From a checkpoint of a small mixture-of-experts model trained on Wikipedia.
Size: width 512, vocabulary 37202.
Training: a variant of Muon for the experts, 965M tokens, 7364 steps.
Below are experts of layer 8 (counted from 0) of a mixture-of-experts language model. Rows are named router (the router's row for the expert), up (a neuron's input weights, with its number), down (a neuron's output weights, with its number) and show model dimensions 256-383. Each number is 200 + 20 x the weight over its row's rms, rounded and kept within 0 to 999.
After each expert's rows: "mostly gets" lists some tokens that are sent to it at least half of the time; "raises" lists some tokens whose logits its average output raises strongly, later layers aside. This comes from a sample of Wikipedia text that the model never trained on.

# expert 2
router,206,176,203,192,165,199,186,213,231,214,205,204,209,150,165,200,221,187,190,224,217,210,152,185,189,160,178,177,207,210,215,158,198,191,198,201,234,204,202,224,218,187,234,186,214,198,212,164,183,208,206,211,193,217,208,228,140,216,191,187,173,220,197,193,199,180,161,219,208,202,180,224,183,196,185,210,185,202,197,194,160,214,201,218,186,187,186,190,194,194,225,216,202,223,216,185,216,188,202,207,229,241,175,202,214,221,203,209,188,196,197,185,227,220,232,197,188,218,199,231,198,198,200,226,208,181,199,183
up0,152,173,197,189,175,178,165,209,188,196,190,204,181,183,175,172,221,267,178,188,201,197,150,161,194,168,180,179,185,165,179,199,205,186,202,218,232,210,201,216,226,188,218,190,227,211,203,196,207,173,225,176,177,196,202,205,188,206,232,193,182,202,173,176,224,206,169,215,174,206,217,205,210,196,200,201,190,197,185,191,220,213,214,213,210,173,195,181,177,229,203,200,164,178,214,231,203,214,186,209,225,159,224,206,243,198,141,159,179,200,230,210,224,174,207,172,184,219,194,190,200,198,182,211,188,225,197,174
down0,207,155,219,143,212,197,181,201,200,221,209,206,207,239,182,233,183,197,208,195,169,231,222,209,195,181,214,228,178,220,200,194,189,212,179,195,179,196,180,239,198,175,201,206,207,204,177,201,188,223,176,211,190,219,217,217,202,238,202,204,187,226,232,201,204,209,185,189,167,178,188,243,236,183,206,206,186,176,225,230,173,205,193,191,222,189,173,261,215,215,185,206,228,196,217,183,212,202,228,214,196,201,199,197,201,208,181,180,203,173,194,155,174,171,204,220,189,210,238,222,196,202,224,185,208,239,203,214
mostly gets: "\"", " known", " located", " used", "]", " often"
raises: ",", " in", "\n", " and", " on", " to"

# expert 1
router,197,200,169,219,198,171,233,205,206,220,241,233,196,156,196,222,204,178,163,234,189,200,154,201,214,201,187,193,183,223,231,190,193,166,195,219,188,227,212,199,205,213,237,168,195,233,190,199,210,217,205,184,189,203,182,215,179,240,213,153,208,210,177,198,199,195,193,218,208,240,200,196,181,220,199,187,186,204,190,206,230,227,248,223,239,189,190,205,188,190,218,205,200,165,205,206,164,177,208,155,216,197,221,201,203,211,195,178,201,212,177,200,215,194,204,196,216,145,220,218,193,198,200,200,157,223,202,192
up0,169,199,205,184,174,159,201,182,205,236,207,219,212,209,158,197,218,183,251,198,197,233,216,213,225,169,185,211,158,235,229,180,209,213,199,185,225,173,182,197,191,224,197,202,225,242,186,208,197,180,184,179,199,204,190,214,219,216,184,192,207,204,206,205,218,156,209,171,190,207,178,187,186,228,196,207,169,202,177,184,194,214,226,181,223,176,223,210,225,154,198,207,177,193,236,221,204,200,178,168,212,227,211,223,184,198,205,207,201,218,207,216,198,199,183,167,207,187,197,176,224,177,217,201,226,149,187,176
down0,145,156,199,193,200,229,191,232,222,197,232,197,202,227,201,176,221,209,202,163,216,206,186,187,220,176,225,199,193,213,172,195,197,201,226,209,211,215,170,188,210,225,205,208,237,203,162,225,202,175,229,217,194,220,188,211,197,221,173,233,221,179,207,217,180,210,171,179,189,201,191,241,182,188,218,215,188,191,205,164,181,195,189,223,216,196,192,159,208,189,201,209,136,230,205,206,202,229,171,208,212,208,192,195,209,192,151,153,187,212,202,164,210,202,182,202,180,184,230,177,222,173,175,223,208,170,219,218
mostly gets: " M", " S", " F", " N", " E", " B"
raises: " in", ".", ",", " "

# expert 13
router,199,163,190,207,201,206,200,225,192,187,196,193,232,202,162,166,204,161,217,219,151,205,220,215,188,170,199,216,203,211,225,212,240,164,202,196,194,205,218,164,169,194,208,166,213,187,224,203,250,194,213,210,197,213,171,254,190,197,203,175,196,206,206,171,164,186,183,245,201,192,151,219,208,214,216,212,179,199,190,200,218,204,224,203,204,203,195,189,187,193,179,183,193,230,153,232,234,195,220,195,195,190,237,206,175,200,206,184,199,181,189,198,210,226,185,176,191,166,203,213,208,196,158,200,211,208,190,180
up0,193,220,181,207,194,199,214,252,197,216,165,191,213,206,219,237,186,160,206,223,203,217,246,193,191,194,174,176,193,218,159,191,181,210,208,202,214,207,216,195,176,212,206,200,228,199,211,196,200,227,203,229,215,190,206,208,186,227,207,246,222,191,192,204,221,224,209,176,203,199,195,160,229,194,217,212,198,225,195,217,220,179,190,218,215,183,185,201,192,191,213,205,180,180,181,203,186,227,214,224,187,184,223,211,215,201,182,212,199,180,161,175,202,163,195,174,201,194,196,213,242,207,236,243,160,211,215,196
down0,171,179,210,261,218,191,190,215,231,174,191,186,175,187,200,190,203,208,145,222,162,190,234,185,175,200,202,214,210,205,195,192,227,227,208,211,203,185,208,194,208,259,201,173,198,167,235,190,187,182,210,205,151,223,207,179,192,205,188,219,197,195,205,206,206,187,221,209,204,156,158,203,228,236,181,221,202,198,214,204,195,216,203,208,240,203,209,188,182,214,191,206,165,206,216,165,228,231,173,216,189,189,183,211,227,210,210,210,195,212,183,215,198,193,172,211,236,213,218,170,188,171,198,186,193,187,184,203
mostly gets: " and", " &", " or", " km", "the", " while"
raises: " ", " in", " a"

# expert 15
router,208,198,202,228,181,181,213,202,180,214,227,242,174,181,206,232,252,235,179,210,206,203,171,195,193,176,206,177,220,188,233,241,195,192,209,216,196,216,190,226,167,211,245,200,188,185,188,193,218,192,184,192,225,217,186,193,184,195,185,188,214,196,189,211,212,219,206,181,215,221,164,184,199,182,185,194,186,198,195,194,232,240,207,199,171,202,208,168,189,211,240,157,161,200,191,200,196,181,203,178,232,198,189,224,196,190,209,182,231,176,201,230,234,192,184,169,160,196,190,190,223,200,190,225,182,197,231,231
up0,199,197,189,178,185,212,221,175,201,189,189,193,224,204,169,190,228,215,203,210,204,175,187,206,201,232,222,196,211,191,217,178,237,204,221,268,167,234,188,204,176,192,205,184,221,174,192,189,177,188,224,205,218,191,163,244,203,183,199,206,188,181,207,195,186,227,203,201,190,211,213,218,192,204,219,204,189,206,210,216,206,163,193,205,174,194,223,203,181,185,207,219,202,179,196,212,198,209,203,248,218,188,195,225,192,165,210,156,192,194,192,201,205,202,177,157,201,190,228,235,211,180,241,176,221,170,197,207
down0,179,191,229,229,183,195,188,199,186,162,214,198,179,178,224,204,211,199,151,180,223,206,214,199,168,202,182,198,188,191,162,181,201,188,201,211,190,190,171,209,220,187,202,165,168,214,210,206,146,198,217,210,219,199,203,196,151,162,219,228,183,176,195,229,215,216,175,196,187,191,237,218,223,204,188,175,225,216,165,182,230,205,217,234,217,181,216,211,189,220,233,220,223,217,206,204,201,159,216,197,226,197,222,206,209,167,196,201,241,188,206,220,206,220,227,248,214,199,189,236,199,198,242,184,181,206,202,202
mostly gets: "2", "1", "3", "4", " million", "5"
raises: ",", " in", " (", ";", ".", " at"

# expert 11
router,207,201,194,220,242,192,205,188,209,189,231,238,205,183,171,169,236,226,169,228,203,192,186,188,204,201,191,211,213,255,202,207,214,183,201,235,188,203,218,207,212,181,234,187,184,210,217,196,205,215,194,202,226,222,181,187,184,223,142,173,179,197,173,212,176,224,211,245,191,200,195,207,206,223,227,187,214,208,217,201,228,236,181,205,212,235,223,212,216,194,185,205,196,193,151,193,212,167,207,197,197,203,204,201,208,187,224,215,182,183,209,207,215,211,191,213,216,197,184,192,208,199,173,191,180,190,207,191
up0,188,186,203,205,229,183,184,199,181,189,160,212,202,215,171,178,183,187,234,202,204,203,190,193,189,219,205,191,190,192,223,208,233,161,202,246,217,172,202,210,222,200,201,206,179,202,181,187,229,207,171,209,206,216,168,193,214,209,188,203,229,174,166,179,180,172,193,217,186,204,169,223,196,209,210,198,201,214,199,207,224,247,155,199,196,191,215,166,164,224,205,180,148,158,187,249,191,204,203,223,188,219,218,189,202,204,197,211,214,174,181,210,215,218,195,169,234,185,186,192,181,255,199,210,219,183,204,196
down0,185,196,184,195,255,209,179,211,209,212,214,198,216,199,199,195,219,226,245,202,204,196,188,211,181,190,180,212,222,219,230,215,172,223,172,222,207,206,185,167,237,189,225,198,173,213,168,188,143,188,217,230,185,205,163,148,224,192,240,190,204,227,212,201,189,212,181,206,188,173,193,210,171,161,208,196,229,209,204,221,207,151,167,180,191,208,210,200,191,202,214,228,215,182,194,180,184,218,208,169,155,215,146,210,195,195,183,182,202,217,211,240,223,211,219,190,191,210,216,165,176,199,215,223,204,210,209,215
mostly gets: " against", " married", " father", " what", " any", " defeated"
raises: ",", " and", " in", " of", " (", " or"

# expert 8
router,199,222,200,196,201,159,166,181,186,210,254,212,195,175,183,225,204,163,245,202,164,202,180,215,177,192,159,195,182,206,197,207,202,168,199,234,183,190,187,193,209,187,198,174,201,235,228,192,188,208,205,178,183,190,223,227,174,196,197,177,199,202,184,207,184,244,185,194,217,196,157,203,205,193,209,191,204,187,160,206,178,242,218,227,186,201,185,177,214,171,208,183,242,172,220,235,214,184,229,202,188,226,196,210,220,250,213,166,217,183,214,209,211,216,219,197,197,187,171,199,226,194,174,229,170,192,215,191
up0,204,161,178,158,209,210,207,188,176,216,212,197,228,170,224,188,202,188,195,185,208,183,167,198,197,195,204,218,219,169,226,208,189,201,210,207,200,217,170,172,208,186,191,170,221,203,194,228,185,193,193,232,202,218,170,198,213,213,168,206,207,204,223,204,153,202,209,173,215,179,192,185,236,233,177,186,192,191,183,148,189,174,156,197,180,202,197,199,223,205,201,164,216,186,171,174,216,180,194,205,206,230,207,216,202,216,172,188,190,208,187,238,210,218,168,168,226,138,215,204,228,231,189,190,230,189,221,174
down0,208,184,203,165,207,198,181,225,204,195,211,224,210,232,209,196,195,191,213,205,191,191,219,193,242,181,218,174,200,166,193,191,224,220,176,174,174,173,173,175,190,188,227,212,222,159,177,198,226,211,196,209,220,203,242,193,225,174,187,167,176,238,194,203,213,185,206,160,211,185,220,198,187,237,202,226,206,193,211,190,197,130,179,202,185,186,203,166,196,190,203,174,166,168,205,193,193,178,201,196,241,215,184,208,182,183,189,196,169,225,206,223,168,233,203,195,209,167,215,171,201,214,210,194,206,187,198,194
mostly gets: " Genus", " %", " Votes", " Coordinates", " Date", " Location"
raises: " in", " and", ",", " to", " at", " ("

# expert 3
router,211,178,219,200,212,213,205,192,202,177,198,183,173,210,226,220,217,215,178,214,208,200,186,202,196,174,162,182,177,213,194,212,220,202,252,198,167,201,199,217,188,182,219,169,179,242,204,202,208,210,205,177,200,221,219,214,208,220,203,211,172,209,117,216,175,240,210,203,202,193,153,192,207,175,185,200,191,181,202,207,204,200,252,204,179,207,198,201,189,210,174,199,232,219,161,182,213,179,223,166,184,250,186,210,241,197,195,179,226,190,190,196,209,206,230,182,218,201,205,234,220,177,196,188,182,171,217,196
up0,223,205,216,228,226,184,183,159,189,205,200,209,219,211,187,164,161,157,185,215,219,190,209,224,203,235,238,188,182,193,194,186,184,219,225,177,193,206,222,182,230,195,227,215,211,185,188,199,172,191,215,201,182,220,199,206,179,201,182,188,206,196,225,205,184,203,188,192,181,186,186,166,245,170,163,180,225,210,200,185,203,189,201,225,188,205,213,184,199,198,229,210,163,183,203,187,224,188,204,220,194,197,242,182,143,158,187,178,198,189,202,213,195,231,198,219,185,180,216,181,197,205,229,217,186,189,195,201
down0,178,227,151,206,176,242,207,240,190,196,208,223,208,181,190,170,232,182,208,202,178,207,211,175,200,197,182,205,212,197,212,209,184,220,202,203,197,177,199,158,182,185,183,199,179,212,244,165,226,221,208,185,187,229,206,234,224,247,211,176,192,205,197,174,219,208,180,207,206,169,228,180,197,176,264,215,185,193,211,230,201,258,198,177,245,186,218,222,218,163,197,204,162,226,147,225,215,196,226,196,231,188,199,218,213,200,244,211,194,251,201,183,199,222,208,192,196,194,232,232,205,203,187,201,197,207,222,185
mostly gets: "),", ",", "om", " both", " politician", " President"
raises: " ", " and", " in", " a", " the", " to"

# expert 9
router,204,209,210,210,215,190,202,236,194,187,218,204,187,169,187,192,174,212,186,210,205,165,181,185,173,158,172,217,207,238,200,187,184,181,192,212,189,166,170,208,215,170,237,183,188,210,220,216,252,208,172,225,186,217,206,208,192,207,174,206,190,184,177,206,201,200,169,216,219,225,198,192,231,192,204,205,225,171,195,178,218,254,185,205,172,188,203,200,204,190,191,158,218,180,170,183,207,247,234,209,196,179,186,201,197,195,207,194,193,211,193,199,189,200,200,198,179,196,175,216,203,188,216,198,214,211,199,167
up0,200,226,229,193,204,190,209,203,193,212,210,178,204,207,185,198,178,221,197,215,176,190,158,218,207,177,182,190,195,198,227,203,222,164,202,203,203,221,194,210,195,197,226,190,188,208,148,189,214,204,228,216,208,191,193,178,175,193,192,173,241,197,213,164,207,141,207,194,174,211,229,212,196,214,179,177,192,181,202,181,202,210,212,192,231,193,189,187,199,176,186,234,184,205,183,197,188,226,211,220,203,206,196,209,182,175,197,207,199,221,195,222,207,230,224,212,176,182,229,186,208,252,207,183,184,217,203,206
down0,180,194,191,204,198,180,205,199,203,172,219,205,209,171,205,187,200,203,207,200,207,184,198,235,210,170,205,136,208,166,201,194,203,200,205,201,186,164,231,187,186,218,219,193,192,224,163,195,184,233,202,207,213,192,194,217,203,182,198,225,241,196,163,206,182,204,192,195,197,211,158,234,221,172,214,203,171,195,223,183,212,195,208,204,196,178,210,177,167,187,233,204,201,188,183,181,199,175,212,151,189,211,197,193,167,219,164,220,213,211,242,200,210,199,216,220,198,200,217,223,176,211,198,171,201,221,230,203
mostly gets: "196", "194", "197", "188", "187", "193"
raises: " /", ",", "\n", " (", " or"

# expert 4
router,210,192,207,212,207,201,204,201,172,177,227,227,210,212,218,220,181,212,180,214,200,177,212,196,250,195,174,217,171,210,215,185,186,210,226,224,231,231,202,206,187,187,185,192,229,181,211,206,183,219,185,212,146,222,198,207,196,210,195,205,190,227,185,191,195,206,215,222,191,201,188,219,256,224,187,175,180,185,180,228,214,188,155,234,182,205,202,188,219,180,196,217,177,194,193,172,230,170,187,166,250,218,202,188,201,192,203,179,193,227,221,167,207,200,184,218,199,204,219,237,209,176,197,217,212,205,198,192
up0,189,214,193,187,219,175,218,217,217,179,180,180,234,198,208,190,177,199,178,198,231,168,192,195,217,211,173,199,235,232,191,198,186,213,204,210,164,228,206,201,199,209,186,202,170,190,196,192,189,200,191,225,199,212,171,196,191,188,188,199,196,186,197,195,189,196,195,220,205,220,199,193,217,233,186,206,212,184,207,176,199,177,223,204,186,213,206,211,190,231,192,196,204,193,174,187,207,196,196,191,235,232,224,195,180,175,190,199,208,221,228,204,231,203,172,191,230,165,196,219,195,178,191,137,181,194,173,195
down0,197,209,196,238,182,229,185,184,167,210,193,189,207,195,204,222,191,196,213,173,213,191,207,208,216,207,204,194,206,166,221,215,199,177,200,223,200,221,226,242,216,199,213,250,220,165,194,174,210,245,169,208,186,225,170,215,181,209,224,179,212,180,228,158,205,208,214,179,194,207,210,188,198,201,219,205,201,197,195,222,227,208,199,229,195,188,215,181,168,192,223,132,196,173,196,240,191,203,138,220,203,244,198,192,179,203,180,202,193,171,195,223,197,196,205,220,184,209,183,184,196,201,242,208,243,182,163,179
mostly gets: " were", " was", "ie", "ya", " are", "ai"
raises: " in", ",", ".", " ", " to", ":"

# expert 0
router,195,218,181,221,196,197,158,191,206,206,241,206,183,188,216,190,204,200,196,209,179,182,190,192,186,197,184,155,206,211,230,203,194,169,189,197,183,190,230,185,207,198,224,195,192,177,210,170,212,211,207,198,208,206,230,213,203,246,170,168,168,186,184,167,187,198,225,196,225,211,177,197,199,196,159,190,220,160,219,218,221,239,199,234,184,203,192,192,202,185,206,174,201,219,211,199,191,165,186,140,215,195,191,195,209,259,225,198,207,181,205,205,182,197,219,195,171,180,206,180,221,214,160,250,190,223,190,158
up0,208,159,215,205,189,208,194,201,212,186,224,202,227,209,198,177,191,212,211,169,208,158,170,180,182,225,206,192,185,222,183,175,206,178,228,211,211,195,201,163,211,194,194,178,199,234,186,234,184,237,221,205,183,198,235,183,171,213,199,196,209,186,162,195,215,215,180,193,181,194,190,199,182,214,183,184,173,205,199,192,228,208,227,217,190,212,218,196,235,178,161,149,233,149,243,190,178,168,210,184,200,175,203,202,199,252,211,196,167,204,217,190,196,206,202,225,167,224,206,189,251,197,187,220,180,196,202,197
down0,184,221,165,180,185,186,176,203,210,199,227,209,185,207,178,200,210,208,200,201,209,203,225,232,227,204,198,213,193,189,215,192,195,186,219,208,200,202,204,206,200,190,198,208,200,200,186,218,229,196,179,178,195,190,173,225,234,273,198,218,229,242,215,207,194,207,205,205,191,169,171,186,153,183,205,222,214,189,204,172,229,181,170,226,206,193,201,210,213,194,215,221,202,197,188,190,184,193,186,199,197,203,186,215,195,242,211,175,191,228,214,183,148,168,181,218,186,184,205,180,181,189,197,212,199,208,187,208
mostly gets: " Church", " government", " football", " School", " music", " military"
raises: ",", ".", ";", " (", " in", " and"

# expert 12
router,198,176,224,185,189,179,180,199,203,181,216,240,187,179,166,231,222,189,200,225,210,168,176,183,179,210,221,174,181,251,210,206,176,193,189,228,197,228,200,182,205,190,231,203,220,190,234,164,203,193,188,210,197,220,200,216,171,195,218,184,198,193,196,225,178,185,174,195,228,213,215,206,188,219,184,154,218,178,218,178,285,215,191,202,202,225,204,212,210,167,182,172,222,222,166,215,224,154,219,179,197,207,216,220,201,234,194,173,204,173,193,197,209,196,217,212,179,198,195,204,192,217,169,219,191,202,201,202
up0,219,219,212,199,198,196,237,206,183,191,181,204,237,234,160,252,186,193,209,209,167,200,174,186,193,194,186,150,196,241,205,180,220,187,206,234,162,197,201,176,176,199,225,198,186,189,240,211,181,185,207,192,197,212,193,186,210,209,222,199,203,177,201,198,178,207,188,203,227,210,214,236,206,202,219,187,214,170,196,185,213,248,189,209,208,231,196,157,212,228,221,226,161,183,211,247,209,210,187,188,200,192,198,209,204,166,234,220,169,172,211,195,187,217,201,187,165,179,203,193,185,194,205,201,203,170,234,240
down0,220,194,198,229,194,172,221,195,209,176,215,195,214,228,222,164,191,222,197,188,153,191,194,186,208,190,191,197,202,207,216,201,235,206,199,230,191,201,212,193,214,235,215,186,207,237,206,232,203,189,223,179,200,158,190,183,170,205,156,221,189,204,199,189,172,188,185,206,172,197,200,203,213,213,203,212,180,177,186,189,241,213,178,214,205,201,214,180,242,205,212,204,205,170,248,180,193,198,209,232,183,199,177,219,221,143,200,205,197,223,169,162,217,185,184,216,183,209,207,197,198,183,216,202,199,229,212,198
mostly gets: "″N", "°N", " wrote", " has", " Racing", " Jr"
raises: ",", " and", " in", " of"

# expert 14
router,214,193,204,194,207,183,258,195,189,244,208,217,195,181,186,215,204,170,174,212,151,183,175,215,209,185,176,223,200,223,191,177,203,169,201,184,194,211,242,182,199,201,251,174,198,198,218,182,208,203,216,202,186,221,219,218,175,207,206,194,204,194,181,202,198,190,168,199,200,226,231,220,186,191,191,182,201,164,210,203,229,203,216,216,186,201,196,210,198,198,210,214,184,183,169,194,203,186,208,184,197,203,186,189,198,198,222,177,212,208,174,190,203,196,232,177,160,192,188,211,215,212,211,211,152,216,199,202
up0,193,227,211,210,228,217,218,230,185,199,188,170,182,193,190,187,183,167,182,210,204,164,191,206,203,235,214,178,194,179,186,181,219,211,206,148,238,230,220,195,148,202,177,199,211,198,232,174,210,201,191,212,227,185,225,209,201,216,148,198,180,203,193,193,232,192,196,198,217,218,175,195,181,196,199,231,235,202,210,158,213,195,220,212,214,198,192,178,199,222,225,189,175,194,249,166,186,201,212,165,188,210,189,186,217,188,183,210,204,211,193,207,204,208,193,186,156,187,201,205,185,201,186,211,165,194,211,209
down0,221,217,177,218,206,206,232,200,192,194,181,184,201,180,205,197,149,208,180,230,197,207,234,223,195,230,218,201,224,216,177,173,213,207,199,181,215,186,195,176,180,167,167,192,207,179,180,217,216,236,177,190,199,195,217,213,189,179,215,201,206,237,206,192,191,235,192,186,191,184,232,188,191,231,188,208,191,167,182,247,204,160,226,219,218,189,219,202,164,204,160,213,178,216,213,164,229,241,213,213,174,209,247,216,236,212,178,201,211,182,195,217,220,213,181,252,162,199,171,215,188,198,178,201,168,200,199,179
mostly gets: " John", " George", " William", " Robert", " David", " Northern"
raises: " and", " ", ",", " in"

# expert 6
router,173,203,180,193,229,212,172,197,200,237,223,226,186,212,187,182,224,215,204,219,197,204,146,194,178,195,170,211,217,208,191,223,181,218,201,229,209,190,250,195,209,190,193,193,188,205,178,188,182,212,208,182,221,184,202,218,179,212,187,193,187,187,178,187,206,217,177,170,183,220,210,192,174,208,191,238,223,174,212,174,214,217,197,235,175,224,228,178,178,193,194,192,191,196,171,163,142,167,177,203,210,218,220,190,220,200,212,220,205,179,168,201,182,211,209,162,207,200,163,238,186,173,206,194,184,227,189,225
up0,194,180,199,210,196,203,213,173,189,192,191,177,214,208,160,187,189,213,188,217,194,210,176,178,186,197,188,194,177,198,163,184,221,176,194,209,205,198,211,234,187,201,191,208,220,207,195,213,194,196,235,190,195,200,196,198,157,222,187,226,224,172,185,175,201,178,175,209,176,213,217,197,213,194,210,200,190,206,194,167,171,177,172,199,193,213,218,173,206,205,210,202,199,196,194,217,166,178,198,176,212,233,218,182,188,217,208,209,191,200,198,183,213,225,194,198,198,181,216,215,188,187,173,203,249,181,195,192
down0,197,177,211,185,204,200,197,197,178,209,213,226,200,197,157,225,202,182,187,204,200,194,192,216,167,238,219,199,233,211,194,195,199,223,192,203,209,210,180,199,198,214,216,153,170,207,209,188,219,217,186,203,217,193,184,163,217,139,197,203,181,199,166,202,201,183,213,193,196,199,207,199,213,172,231,202,198,230,162,211,208,166,218,171,187,217,177,186,167,237,262,187,238,230,189,195,196,168,221,170,210,170,185,145,186,186,174,162,153,213,193,189,192,147,178,228,227,200,233,190,226,203,207,166,233,194,215,212
mostly gets: " (", " during", " under", " at", " within", " including"
raises: " the", " a", ",", " and", " "